Experts of a small language model.
Training: a variant of Muon for the experts, 469M tokens.
Below are experts of layer 5 (counted from 0) of a mixture-of-experts language model. Rows are named router (the router's row for the expert), down (a neuron's output weights, with its number) and show model dimensions 0-127. Each number is 128 + 24 x the weight over its row's rms, rounded and kept within 0 to 255. Numbers have three digits each.
After each expert's rows: a language model's description of what the expert responds to; "raises" lists some tokens whose logits its average output raises strongly, later layers aside. This comes from a sample of Wikipedia text that the model never trained on.

# expert 50
router:111156121107153112118113104104112145105143150143106078146142153137115102138154217098117153141140140145146109140107129149111148104151157111116153154142103146112147217145140098115099131163115115100153149118110099124145056137115161107144142150114113151104137113198146141133106145119107191127113137113137144119114139134143132144101114156102118142137106145105110146121150116124130154113111
down0:118130135138176121118138131088131162143140072100137157113121076109150132152133068123125133115123128152095111140148104134153099144135150154114123159136133127155122126157110104137140091137123117100179127144094097117121133110105136134093107092103119143126123156180149106174093157096139137146096123107119158124135122139111150172145145065183163146155125170100137153090155114117127142113104
down1:137174091105156124083113135143155103149120068149137140088079126114141160169173090155100162127105099115130123124136119121118104157167139096167136113139153115146164105148145154133112101094136101096119105145152174148138157161124110114141136105073135168129129119130127175121121140106129061110125122140112140130131099097152101136106161128127109126141127146113165146129085115120134140153139
down2:122103119168160085150121148130121158117145139133118101150112126114111115107097159099096147101138150133128127116118166087139103117114119145150144099119123121156135118099098075075145174130150088128099110107145116137159134129109130131123135161166146133148120151133128170113199123116121152131113142146117145129144109161175131095160124118083094140169153126116074092130110187122157139092126
down3:090110181156129127153069122161141072123133085151133113111140087153154123153122081108117107120124156102118171114159112141137137142157110129123139156127075142150128133130132120126180084165117128109147143176134126137156123099133172104131149158100097134136126109097126113097117108130111114130131108160126097107114119154132114137119127142127133128081138178110112136125123165202113121167138
down4:102102127116123112134127128101126103109101141148077116149118128147107163084088105112155160114134137118079122135147165136129163144142131122212151113126111140117106137101109144111141154150120166144108150120093123100100143110118135168140156110187066118131129091151159115130141169125125098112117165109133129105084141118127126154158136164150183147114092107126103127138118171150122122128134
down5:089134116175141158141137115136132151164144115111097110158129127147150092075111120085122117122097101153155113121104130136124150079123119141100131126127114181136184137083096142092123105124111098120122177133151137110144149164119102122178113131158175097143173092165103120103129123104109134139102112089102128120137148135109139145115127116178180120105105130130166123122133132145156127143163
down6:116138075098106103092159135156133132156110101123112157137113149119173165119124113098110157142092128139083137152162093120166095086122136110120123123128134112135105125120132147136136131131146153133124171164169128104131117123099109112164138176144123148123124068127134087154113129095141095124152151135150119166081124118110130091106081109178156153176132114114140118120129179127136150125166
down7:113118131101148156101119131094138144166149126141163096140100135112104127136143125148163102147143122142145110144152150182139120144148069103134126178095118101122088161128145113097104122178120104145112087093132119142114130113144138177145129121125112126103084125165133120151128086143080178121136141120128083096118144112116111117131152118105108144163160123173124120116166128108063156125153
down8:126161132123133145135135124136133083063110069105141123113167143150123125095150132138152085114130103156115112119155072142114114138156139123118120115148162122127092108139120159125129159108092166134123133096144122141127148108150170145092118139104112145167140126109125125160133138166144155101126173104113140076116101142118109167155108141164112101095090151136115170106145089101162166157151
down9:108111085132133113186144133137143127108142145141151125117103120120133101114144157110110148155141107131081150134106130104159148091113123112116116106121134180176120105118137138171095146100201155179158129118125131121209104151126079095141113148174149158166134106126121119150117135131127119120123121146127109121114126119100105158135149096095090135146126106146096114149108137113124114133074
down10:131119142131146138135121119138108134139117120152147099172095120143117120147161151133061148113118159156151126143145130128142102174144129082090158155157088136137070132118121158163127135152143112137108116109133156147159104114155147105098075136096170121143109132144087095130099148076115112124102103137136112165087125102116133122129140076106125137120160142104154123096147122194128152147108
down11:147140175111137135141108123166140120116117101132148140157138118154149128100102145140100161151117136158089113167108120103120122104148143110144129125150116134147111150113167159122102123115125138134127133099187120109132069130163132094116113126156165154101125147104126134163093136093098155111086120099163118128145113162142088082129135092091159134119165078094148128103167087154161145157098
Table cell starts
raises: "istry", "ping", "acter", "ication", "ical", "ties"

# expert 54
router:107158108124144112100109101111115137115148146147107216137131145178109115139143017118112148149135142141151106151119144134135145114149152109109150138142120143113144190148142119100104130143109111117153141108119116111144078145120143121140147149106112137109142111167153139138113142120121074053114146117136139115114136140147142149119105140115118143143112145117109152116149101113170143112102
down0:121130111097122085162130108116144139100137111176122136152128128137191155137146133136151115090138128131141123129149118117155104136149130155109165131134113133108111162072109181132159105130102160127094164113094165083113123146116115178110128112179124106120135135149145082105099141127123126142109119141131093163150104169114127109125119045165148140135098137147134078132138142106129101132130
down1:108109142161133149121101102105089149166132088153091163128127106107075155111140150113142099166140136128108139091147102107132127116105191126129135081134108163116108133122171124150135108135180112116120121099187111148116145124158124171093129093150114127126092108138137130152092149152121132164131102122133116141139147135176103110119155124167136102081134174106117105111164100123155125137123
down2:117139112120130109104165081140117098130131119120143112125152170116116093123168118133136122145096107094153115109078135167181127137135125134112152118113133124174124108137155186189136116146120115120131118133154156161161118102122105145118087155093118096079162075122135130112159137145138100121125152185072116093146160146147132155139112144144131089108154137120170099111127121126115111112120
down3:085124130103136142104151109148127131119117101117114138158125173119101109124136138132148112153136126128138136124144134113117119124123172176142126169106140135084179088166129133124129106159123107094100084104147125117081123128121121139087144157123135086152099099098142119123085104147121123114150150080118144105113149121171204127123136165149130151124134138147176129117122093162078121162177
down4:087153110131134110137129112134144098153134131163141151133129099098074101131112092087121154106104119133162094131118115111141132184154111157106110137095121096139131104155136155137130063140099151154100154134147159101144149158130121136134109158120118114112123139135145057107149120159125103127160172154151132114167114105135156130106136163096118152141143151108127176153097108077110145161109
down5:143123152115128137169145087162132124146150181113101101125137061122067101141126130130123089142108143145142140112113137159148140115100181134181110124150126130118118110120152091133145095121143129106162115129133106132061116114079134155133108127089102129152157140114152126115119148145169141141141152116128073126159122134100128144056135151148125169163151121098104124135119125144141125107113
down6:135128081145143121142108154106118127154127139145143134160141130127167114078121095082130121102125129106083175144120155123171083113136154093137131149102121082126132130104101153134146154141111142095152138101179164178177146120177134097136086065093115112112102103140143131123151133140105142148121142121126115165098149105152134132091135154147113118134134117125140107094134129144111152182122
down7:138147121114158151103112122177103130134131078124108122109156134088153100136127091133159130141141203119153099121139133120129120128153120097090121116102090130160129135145146083104117140120159156141144125120124112128124140118133108108109099146114142139166145097153145119142074121087164073127130141163107114116176153106106149108114152160102123138193111113121156150149137150170097124140078
down8:129100133142087112141113162142135109149181097150157121100132066099136127126114117144131121115138152121129179126133101110113089145152161128125155087095103115130109105102179105118159131111114136137135133140161106171181092147149127143167094147144154152100140140126141097132131137119132163123127140116149118132184124129103106130115141118111090115125116177173135134154117093144131089093065
down9:139152164149098147103137166126133125096128150143096064130145148135147136090105147151114137144139077126128106120140150064113138121150158101111118158141128169149088095184107108137105114138126185110129120129101094107143165161144118090142131151105128133140131103127140130110096118092165080152094135153128108126139100145184133092133114133132165138126149120101093135136149111124160110107152
down10:172141159135191161146159144130167077151118085134131107085154131146137149095147111135145171100162157113088106134099135110154082150148133117156091097140144152148158114147130097117156161144126130097123138130103159105099111136126115137089050156117123120123159137114147121132113120130112122129094151133101144125125098114106107141132126158079145146120148117134134119117096129175113095114146
down11:115128107099185111074090149136168087137122142108110088115135113125095135149119111112122113127171154116102116118131143095144143126112165138171164148183130139114119124128136109111136145108109124134140137080127165152167124107109156126136185117138124166088161139084136154142131101127131168146115137127122099115103100117133124104124126115096155104135129142181157151148124105079114110185147
Capitalized name-start pieces
raises: "he", "ence", "ential", "ences", "hen", "uous"

# expert 37
router:110146116122143114121110097105101139101137146149108135148138137142109107146151059102112144152142144147147106144114137137147143108147147094107152147142110151114140243140141096116120122151112112110150148116120114102155006146100140110144146143105124142102145119147144138147120133122113163137114147115141146119112146139142148145106104147117113141146103152119113137101145110098108136106113
down0:139168153162120159132150092144103121128134133129158092139102135148109166144148124121132170138130085132089089129188167108117143092099123126122094134098113102105126146165098156118124147141094099124167132162146093148159131149128101132138112153141107121092148107121117151103150137118100122087131124117125149101170097104110115116093107089184128121159175102126138170107166102144135118153117
down1:086152149147083112139137093101160164093121122138105139095147157118147123128157122168104106122106129094142115126159138145157160090143109154127118138169122108110116144137127140092077144110134133168192142145152126099099124101175130127086100106145151116128158115104103150161130130127165130150132119114125103118135084154142175183151122124135137106141142092102147095096119122111139075111140
down2:168082115143120121137150145100136109103122126128129147127198134136173119114127153129133103144156144154135174127134108143153117134112084123140160124169157161099154144153157108126143122090127145080119106125108163118095141093144133123141158130114165116079083114132123177185096163099111146114089136100110113113123135124127125093154169134094104131103112125133094120137079112120140113104157
down3:139127125082113163146152119114143112105146101163106167101161143109088112170159126113154095125111143130093099136110151129143138119099135111117127145128103120156148122164091132118159085128170111115148124105123100079126161121110147114111137113106164161115142155100156164108128123138118127137119142161148160136118132130135107128158139124094094150147163100095171153075107110136149166047119
down4:110105139135181114153139149092139149139104134111086112177100118152122123163132117139090129113133173136076125151111107126128150142146128159121097103110133171126195107155138127109123092124121155148087090120170121129152114084125149161086096126180130141153096107110124177119143120119111146096128102096105132115113135131156144127092164150099101137152144120147144157135146138121135139093092
down5:118152122114095115117108145113109144144168095116123175130111142134128188145173135103151078167147118163143111163136102116122161165092144097108097152147116127126102168124163124112103123149143123134131136095146126143173131119130083091119121115136111134109122119140103154135158096146143146151125167124141121109118101159136118130140103089084122086057146136168116135119120090097165122159146
down6:139100134135111113109092146137167136143147159130086113169141132114157102153123118163114163124127101130130106100150100147117137163108125095145155111089110112144154086146152140153121124125169109148173096130114151142115145144107104085141109145136115146150124112141124121137090135079123129124128115108173109109175126094089087131165151143112112147155143126135115155185126134138083166061090
down7:129135079147132132122132115112111198150141139124122100157097116115101140166103107154140150140127152117128127129137101117075122102143131146153110064121162153130079075104132154091097140106128131086142118108166181136136155146173138111141116165180132154141107118116104118116137153096117152143136128080141112097146147123143120155105122131124150114098118169115163153148098135135104106143157
down8:157122101126148119127108121111140140118110105109151146102091155107120136154101116126132147159090126152132121162112118088104093125158162091143140137154147117067123113152128122113151127114146091137139183122104128115132148123147098126098140098172122109194144134101123094125163145149134087166143107106152143134123142130091143098098088159133122140093126132110114109146100142167187154163178
down9:110183111086079143113115103089169141109140151100119132113112135150108159161066145151160154124086152127089104135148119097152118149131101126105110111087149151126121134148136135102087135113138142169129150113168096170123164157114161102105104155136141124144132130132138143092116105135141118150147178148142131127148106115077127138103144130139115137151158123098127184089114129153114106113096
down10:131156128133115149132113162095109111135133139104119115111147148111063174106157148116107093149140124125166120092095141132150088129119154102109197102136110167126112125145110143119089149143150158111122114129106142100144115126187127088088118136116147162140110151110112136068168133142092109110152126132123113122112109130119160109115097140178116157133138132122179111188127146149109129150113
down11:123087163111115135084135154169096138089112117132100195121186127126101172104137111111123088125139153139110150136092087146097110137148174128146139133154090098134091067134132128114143170095151115097144131147138125117131131106118110087157145140116110137106091131077133156154153114151091140139126136148145128121132123148145103101146145164092133109113135131164141163170126132136109141136133
Table pipes, past participles
raises: "ing", "ly", "ories", "ory", "i", "ias"

# expert 35
router:110156106104138111116121108111112131111140148148116178128129143236109107142132137094131147133148157150149112142130146132161123126148140107125143138147112151110142103149117130112117135146115113113145144109116123115151244149112146120145139149107120138098131122148137144144117135102128164191117143122139155113112141136129162138109099134124124137149102144116103141107146096110203140100103
down0:161131140118157103097126085127170106157117132143103084136126142123123112129094133145128123082108116140141143178138123115111169094144138097115137128145147145116136114169106111154102128131163143141151153066141138161140149103123142112126092150138140071073130124150111114145135130137162098125074111106087141164151129118111129137146149158106166092149163144127087125119136187148125082123120
down1:103170129098150132144119134118123155136080126116122093102133090159100134142137110142146091156121160119145165177117057120168154100141118177110132104125110138150127138124105123152114175078111100156099162100124147125141140102139118133156091122135153099149138145109121099123124165089132125116127150150116114142174068136154167106147149149128121093150118146112129130112109118092174138150113
down2:097105174116118141120141131092107115147132108115137121135088136126131167141118124139155132141131094108078144117169101146142139105155117124128085108138147134064086107123160115132127112120133158095136136147129156147118182119110173084123130115114107076112144076139148132132153128151136135196133105165137162143087151109114109123152110140098143104156160113150147132163096147147171107141097
down3:117113137179134132080115100134107116158078179115139154156159136166121141148163159107100119107153125121149164124159100128095090124127135161089150142099104196110154139157128134086165162099097175121132165119118102122171120142153156142129107151097147142115114097145108104129135121118095121097120156109130100133093124130152120114125142132106093123141120133178108114107100119116143142113108
down4:132118100141080123124109155159153175139144156124174104093099125092135159136143132144157162125166102117161147111123119085094123117112072141101192119102091104116123141119151136142181114142082116138114121139127106151121096100128150124145122122119107161139108149138118141151105096100139115076151152105147149089170130115145131100124146139113177143126161135118156159150113141105124089106130
down5:145092077135115125132104140137142126168124097105118137132155150118174158125135150172160121123162141151136136105126100097101127132166125172126123088138169128178120102123137093106135173101137137153165112119135107115132140142135099131124127174129120140157113149095089134172140118182092135106110086073092111106140115131116123139107139137105132155133144096134150103098151144110109174111076
down6:172152101086177124132145096115159088128135103148119095142136180093092125096104164150121126124141160145122105092166149156169128128160154121132153125138147127099139124131094119080137108136152114137127147138117118140139156136117128105130142107142152100085142119070138143089142184109158092149118143195106135116111119065141127115110134140097143100120113119098146160114118141131109136134114
down7:153138092116168128117095157132138086129089169152168129084134112099108080137173148140153104089102163137109099106139102108136130141139121131087137139117184152108107155099122100108112132151138126169145176112096138139106160130132157120126126092100134129134138101123160096126105067145130128135081127127137113169137089157129119135132134160150174151113130101113137127162163147147133103133121
down8:149119172103141149103130135141148120119086136150138136054115099121120094132173134147129082092097105135106122158117155096174092144139089140132136108169108099136093092115151146127147117109160124158139094124135142149143134111129105124136134128164090140133140084138152151137135112142101123140126182134096136140121130083119105141144150107142093151124088154148150181181110108140127093140155
down9:142142130126078136136148093120101127128165112158174129186128149169116129156140129159116111151090117178115137095152139140092172120158099147117129124122165116078103124124108079131145127164127171149107131119089102134141111114111125129158083153110107154144143140104088132092154140134148133101144140123105160131140082161137133165116102143157123090108108101092140154120106116138122142082136
down10:103083096176163110159120103094152110103148113112132145122109127179122164147139147126139137163173094125135136150172102142137093121147120180166131088127107143104111123167135124122116145108126142157107087146135095137135082099148113120095122103121116112154152111104124131135156150112091129132098121111122140145170101167098129133146167124065137148145094148092108116090117143142158146123149
down11:094137141141111121161135174107137094098122130161154138146115113159160144193099120147102150098149095090144119129075122157157110128146151124105097173110094111100131152163139151119073133123175121129127146105132167110143116106137097119137106111120112160132098075149092148131139125127136128134147126141122118146084166134110153134169120136132125146102127103185064138135104143123116114127137
Conjunctions and commas
raises: "very", "iction", " ceremony", " format", "action"

# expert 40
router:100153109093152111104111109101115144100144160151098198145137152196106113147146173112112141139137143149149089150127151151114142107159146111111154146143120144114153129149141114112114135145107110137146151114101117105149171152104160123152139153102113145117157118141156148139096143127120089063115142116153158103107147154146134143096106151110121150142094160118099159105138098110179153124090
down0:139122123157117086153168129065124142133132090140113151166138147143187132129126114122146113154090158118128095152130143124138106084153179134111154135107127130094149150138113153118108090103109167153105139143116120123151145149145102117158186140077136143111156160147130189104101125096127109116152137119153121129136092119093117153124120114098100120155100184131107136115089118105119113100131
down1:117157165148173121155152090156108169101136103133114144138108111143140071159110137121135113102178144117138085168143131122175169122140099096100103132106125109153086144086117107110099114140156134149145145107134144127141124130147087150131105147133148146163113132150122147077100153107133124149144116100141104098107088142128142085155115112151081087154119127134133157167125131155083147128143
down2:105089163093120152095148104125107149135105121139117058128157108152113107133134156141143123150145122132120131139157088164131186133131108110123143156106134108117151138161113114135122145136147109202151068126128135112116102159149080127143111121164093133149171132123135173144155106088097103157112103158156143094119149123117147097111124125085114137094121142103137143135096114134133110148170
down3:112106127119132164143112104145103115125159128100115162096127160106139082135133115103125101125128084102087187161111147146119119102134137152106154054149133136110097107126121119120104163141130168140164159157119148123144168133151158145127132147155120125117143091081082108139134164135101115135119134115132082147101138104110154139168140139126127139166149145086131113093175178130151114122106
down4:133131142069124113164154097158123104153165181141150131132106118146096148143104109083098098099149136094117153127123168104168077168107127142092156131121099149101115138142076091117096161129132120173119163119106134130116132122141118119122138116113109115155165118130119130103177157149148128116094138118179136141092166141133143083144104128139103167116129108138134134113130144110135178117115
down5:074121118147139125158149106148173111104170126064154137130163127109139120084119126115145150091106089129093157146148114131098142161120135110169166141098102105149133128135108114121124134119117159092105092142128171133087128092104136134131096119105122085108133170170145155150126146115149124140171116141121171120170182104094172135136123121135140119121113145099119133111164128110117092136140
down6:120148145099103105110152100128151120088096091153137132091133133106132149196137162153111132129124118105124109121131087154157132126134098131091132116096123132138103112179140121119085125137095100095147108108130146139158128147118122153125144157158116163143135153158160146123125141192148143127125135104105131150177129137125099116111148155075134126145119126064170114119127179084088113156113
down7:128153135106163119116103116136102157094140117132130087198120150143174111095138173143160159110133106092170143105140108080136154112119123141142142140133132099163123125136141110135114128141060136139115142108149120145140131114129145132082087112147123107139145131146120120114117099141132095149124089127117115139137100153100130184049122116146115137162123141150122194126131082154113115125148
down8:130156110167138131158127148127116102126119149133102087113148106108111130142145113129141133191108102090109124120139120066153118120149120099158099181138125128095111113134178136115115138112099155100132105139080099146121123150130142191109113108158123138137122130114122088146082092198122148104158120187119150132151105138102138142170141106103123107124123126118142163151115124150114109131167
down9:113156119077155116148103126139132160158148101143106099097107119115136097114129092114099144140103138120095140139141115124112134124184100170139160151135154078149074145133157122153098167147136144117108118132170131129109114104145125162141160147091149107117157147110105077115128143107067085157121103118126142135118123126124106157156134145147145124126136139121172121129104085165139153191117
down10:102127161117151152155114132071112143105104127134144135114134143159103144123140163085118135142134118145124118119123101145134155115109114158125091137177089129094109147100131128083135087140178097107085141106100174146143143109141155118072116134126138132126149129101124130146121150142192163137125145124156160074072115143119112149163071122155148133121109157118168118138158132097119135126121
down11:083127124115123136119100133126159127139133126109125123127120165146147172081104101095139132170131146115110131089099101136146154137142114095095120157142119155149156122151146126145136108152128145172107130095144125140141169140144095089116143079117111143130128146105091132102102078160145122119111121157122125157104148177116101127125052143121159120171093145082122180138121169118114142157149
Dashes in ranges
raises: "iab", "ars", "pes", "tic", "aced", "-year"

# expert 43
router:096148116097146106109108109112106137109145156149104219153149149102105112149145056106109147140158147156139105154122147140167145115156153103108143156148104148110142128150134111109107133153110110107149140118115120110150152146104147103144151151099104138114135117058156152151111138118111084077108145122155159113096134138136146156106114147112093144146101151114111145109151102098139143113111
down0:091136105152087146159151158080125106147111149138133135082148136145139078136141150152109082107149117114104116132116129110127092147103149133120133096147104128148113122144077180134143157110132142150094175124146072092106151137164121129130150098154158105149089098135154138144152151081135122151187166130149123105142120109120104153139114112101140106104127116160133160145084124130112149133146
down1:142117092125145131100138153147141144127130118149129091114160138099113139119127154110136116135163125081111139159113146132160134111142107133093090143149127159143117097145141092106098163150129136106116153154103123130156200129088106072161152114159122139129151123121088125112135180085110124118158112100127127133102127192127119134157169103089110147098125135142120137128103141164077087153158
down2:151167101117129101122136149160107146161130110135127127157136185121117158115159174143143129092112108147151125135141112106110144116093117108104104114131142117094121122108132126154141160175131087109141161145109119112167145173130085095101126095110110134109135116149144143127072149108109085157143102141140135092154137102133142112186190113128145105173113089152129119120109109096142101103161
down3:136111126153123086153160072119090109182147114140104140146198162108138096126178149129089163107105142162158146108152138160165134167119135091109091151149151125102085112117151140124131125124145140106140130101126133141096148156120112116114121081082148136118161126126116136145147109092112120114140147114133120099085120076139164135137140107104085134123142135154115099155124138156145103121121
down4:132162154159171143135118100140140139123135120095126122134109178117106118109138126136076106090134138142147159132099135102144159100140119149164160120079144117112170130108059135111137130105107107133160153150116136127221126091094121144147145106100073122145117098136151124113125158144146121107125141158128112123129138134094106140136119114126095129119140151110148142190122158100102103160115
down5:125144168140130174077096154099132114159134089166131143099114146117143149129113076095142107120083151136124130125154146113124168133101130144120113157177161117096131121129148161125162139146095132068137120083156117149102140132150107126106135181131131156117119135108086166130121062097142115136144104142121131120109110152136135163147166116123124182110109128112130121090110120112128125112171
down6:129144144133095095164134110127124152147164154164085117125109122159076156141135100106149115092108126118146139117140156154139092165149108081131161121158131120155087084144132157143167145124119148116138091097130123176140163075137158112135154142105143089149165167122116101147156117160097100113146137120156136134124105157105140099136100100092137130090106094116105134155143099126092137125125
down7:110141153118172100122130146119103129158105158143143109095086115108090159124153113089108110118133121175102127109116151094130162143158123157139124102184099155125121162114107100124125077156151134089095138149120121117188078125107133150142112108130142167104093102127101157118159158105142177090121134135128109154148146135115119114118153111137160177132145143091136102134154112158138101122108
down8:134128126146133121116149135118144087109164130141172092102134129116130160144113132138106109113121109132152116171090098078150087123092118127120120132100143133159137114145103149109136131119181138167139117087193131168179110092135127176144147148179110104103107128087105157176125114140124122112112121136073115153132114162097131106096119097105155138130099153137153106138128160130121169127136
down9:103112163125108107121170103097121116087079135086142125142099179134130121126142155153073157157084161099155139156151157151112123122108136130126120096141124139119127125156082109168161120128156166136147138145088143076095125132133135126143153100120154116119131119071139096144149114136101140109073128165148123159145130103107116107111136149167147120159088153146117128137135103138129130177120
down10:115139155092119155121130123175166136143139132094108109136133113143075128102112153154106133160125121146129180111183154109176100127114171120105133116168122113091123116104138054108124118126125114061135109086082156136152116149114096131116110090113145102146122158131153162112159145151124138124129159164119142132139108152095150148127156146133095100108126099107149144119148125144106151109116
down11:133113160121109080115170117125163136107175168144127128123118141136109103135071127127187135105143130120115091152133131148125071110148134101139142133141113109164113160033112133119141134102137111132142145087123101160142157135137124152103132123145124157098079145101111154116104142175149151149117131134105118169121093115117124141185104108148125105086162113136112128148125128142137133138146
Commas, hyphens, list punctuation
raises: "alysis", "ñ", "ership", "ament"

# expert 29
router:099150114096149104099108103122107136101154153161100116134141161145107100156140003088108150144140143147145108141107160154115145116155143099113146141148095145114143164138143112123106142135097111130138140104117120107152174150107146117145147152112106148105142111139151144147106145113122099153121158123160155111111137145148143153119095134098120154160116166104088140110143104102107137106107
down0:167116148128093112143107102121151131142139132173139110152074124114160133136127112134099141154127123115161149070143155114104107127142125119133117109162141150126151101080145165124148139135135111129068111139131140079109141130166131121126151148135119165126086096139117165148134099092128092091120125122131164188123108115137056117169165138133134134141122099122119095169103170148113108139134
down1:119120151100074146093097117143085171128102129143117147133137110119122082120164140150089153119137154116128157129160115107156148132105157103102166159111110159123151120127141168143162103151122124148156118129089125082117128132120072134165166182133128119118118159102131171123117094122084163127096090130144156108140147109140146113097116116133163125139062116121113123161142136141110106158129
down2:115169085084124093127137113129130126114180112109130105132141158141111150126084091135152125133130139089156116136119076114129124109137155118081109155142095139165134142114102148148092077129157097165123127138116143158125147077144156178090106116130178142093134129130139114133163176155133152095128143094122124113148105150179132121113153081147154129128142148146107119128081142140143124136136
down3:150131153143143138121156133113158179124140127132153102111095119141115132149122087151117128134108112112123147132150112123073156177105124136168095080117140106144154140117114127117111162185108172120135077159126086087159125097110107159136092112133150110132078135143102074125139150123134145102133118117128160168127153103139161139126090084147103120123119124125130143141204127138129109118129
down4:126153115121102122091169182132098092112111081146151126154106142112149158112133109078101128161125104144120118153138148123118165108126103124085112149157129163154145100132134135113147131143156128132085112070139110116049137095136104127114093165144112120131109139143126128129129140129183148106133107151147078122114146146150117120173133150148186108132160114117091137144152124133102160130149
down5:127147136134124110114155136114159121077147124083187115111139163140123152143162123161108146121153138120078085093151117153126090150143124157105164142124124111135129124146093162113151176122101168146112102109105162105143130144124144129119155138109186140122116151106119104107115119159082115106124115144151180108128134158138175115127136119137111155118074090145096112103104123102142111079119
down6:120118120085145123173130109099136147140125140161094138111091129166138131157141128168159085135117142130115127153115106137133095115099161134147145185101163126119123110143144099101098170117108149117125112090130144179106140171113092138118154161136090159150118129184130147136160139116168133161095116139144118104112070158112115094106118126158113073118126132103109113110117110105142157163121
down7:140107140126136109131137123106145116129110113133141118147080139140121141164132129128119128130172146121126129129114148095115093128149134126157127127109158100089128128079108114091108112092176136105156159142126142154090109162126136193213152159159120121115119140147121146097140176131082152097084159131103095155116125124111125155110149181112095136175113109121130099128131143108086141106118
down8:137148078090160122132127067150128093118131093151131090161155127114133103172115167134132086129144139156143119140154129166127114158124162104130107117134113109156091103153101108115119134109158141128133139159110147135135150091130114149150158129142120124139117164101158098147127105136095068106153110131115116125152124181142124152083134166109163096165152108149102176123110095129111091109140
down9:128162110133167132114144146140077114156107148144131088086122130189127166116155117150074137130138129095161126095097111116157119132121126112132114136130147144131170117136131123119182108189196107116118139164122102119067141173126112133148105130100173136128141144139127165109149120106144081125107107117113141140110109084107124115138121140145080127120105130128168126150111094134139137104112
down10:140153141141124132104129134111155142133142109124165138112142087160144082148096136128154099109110108151119169156129113126167107142109158138139137089102164146147144122096099143105127157123097096109121081150125154092125100116095153165096136130143134106089167103107147129144098107115146168159129165107178158108126173082107176126112134114132115113077137113167144157101096124135149139122107
down11:141136111142122122123128184154078105148100134126137128116149134109153134137153096182114146115164141122129168141110123082078138133107133131097094140072115102144134136123119095103182156128106148119130115106095114104115097136120144146116100131086203103106135121138136133125095137151164123147158132105155114123135109177177060142136160146140130134114149115097130147129130104137126137166124
Semicolons in lists
raises: "ains", "ouse", "ines", "ó", "elo", "oes"

# expert 24
router:103159106100148115110090103101100147117146152151100079154160149140103113154150207106107145142155153152148111157106146152081145103149149115097148148155106146120141150147139108103113146155113114120142135115116107105143095140107148101159146139095104150108124107136156144153104156118114186082095155100147141104109158150150147146114103149100107146151115146109102151101141107115107149107107
down0:111099154069098177110117122108119134120110143128153176117116122149140102134130104127161126141141121141127101126151123150111085140125137204092122114197153090136108119133148124154135115117095127141109092149138109102154160136095134138124122111112092163118110133103125139118142185177099086141115159131103119140145155136115136110121124110124186092103154119163162111160152116104119137119102
down1:124152148146164151137179104169145103126149145137138099143068112121114169146115129109173078142150125155110103147131089121104094113117160135147100151168116129136119151159165197146114150107184130105159114092139115097136159115125104130123107140146103133099125115076140100132142131138126114129101127120122136114104115143110190103101096121136134125128160094116133141151148144106128120100083
down2:123120142126186169105139162142126082105106113115128126106161109127120065074136091140138124124142089136165139130107143102078146122087156104166113125163134124106119117115115161138130166137113146122149102146107129137138143133103102148092101072132158107132131162116156129121168074143159159148090143136140093138136132142156146158152113149074124111131146139116141157149133101127101162137125
down3:112143135122149119152123131113058144158147073136160130097113139107120154104110120141127130122131125140145135143137145144142126112109077152151137101149136115164093158110085118107142150104151134147112096111094158144113113117117154130113106104143164135102098138106142137142145134139073142147109164150057104117112176146133145124129144107134175131096107165162172104107155181123137085142110
down4:129152129124097155121126105143133079121075130149172101130121105086122138135124140168127161112140095175102138100112062123087162091116119131100098122147142138148170130104134124107065107155130182077064139133141151166114117132153092102121139146164124119142149156126111145162120114141118140177131118115135121162139129121135148104156137100154143128113134111151118138137120131123152127136162
down5:145098120109151098126089133121143079099113092162155151083146116130136122113115101130130123157132133125115099110162085100127133089172144104160133119154158133103140123168125118097080100098142104152118081130159155096129159134178114157151129107123169138134139152174134132128179102121151108139135150130204117080102140103103127113123153125124147149110103131150126159113125149125126105142128
down6:121126119140155117148156090079109149160123103107165140126146111140110126129171107143102128151116110111110114107147116100130135129141129167059140097139133155087117109122141128103087080154118100120111131121182164093166127125151095146087140115182170128163129115180133129078114146157129116165132148126125146117151174167129128113077111136150129141125158120133100126104119137097119139134109
down7:110119114068153131103114137157103180157145128120116163131108151081167123134131137142112122146134092106126134138156149148151126130085129090141097091156135139167133094131191102126158063126114128152105122128080121133124103116161124170116107143144103113124165094121124141097127139107147143135186122135160098118175110112125139099140123145120098138131124090104167142141092117144135166129126
down8:136135154136153157082124198117133132118102118141168110144134162147164149126094152167101114162105093079119124149119132138159102109111133147151175105160096108152106133131120117174128104116113126092140141138108121106131122164116129157129107099139123121113156103097157157128131159116076102158113116115089147126089139122106096103112134134140115121144140109174172146088122103167112167122093
down9:125129135160116133151116138089114149143116127137106148118140151159089157149091146084121126121135114116145121126142139128110171124108126181111132128170091095119126092130138115148115114118105122114148137135117111120156109142196172115141093104149154108134112142145066133114193107124086079103135125128150091130126152111111143143110095124211148110161133128086104142156144138122112125163133
down10:142122146088128130132102121127128077142151121133100131108086128111149155152152127117155139129146088110148094094122128164125143172142119113100154097079127164138127114164129138146133133121156133140117112134133172132106127116087097119159147128172092051135156148109137145123110132100118143142107090147141102152142101169138136134129168145083127146174099062164127152092132132155116127151137
down11:131122147123135087152090158064156129112090151152113122092163120102167167126157130124124144168115105180128129195086104136156110131143135110100107151078172077150119088109120150141130089101120137090136156139097125106139141113144138144139122132143096119129138133125142103142136125116151136062132138129131109102156119148128138159137112135136130069157144137109120133168136149118116136152110
Dates, release, film words
raises: "ishes", "rin", "mers", "ased", "rown", "alysis"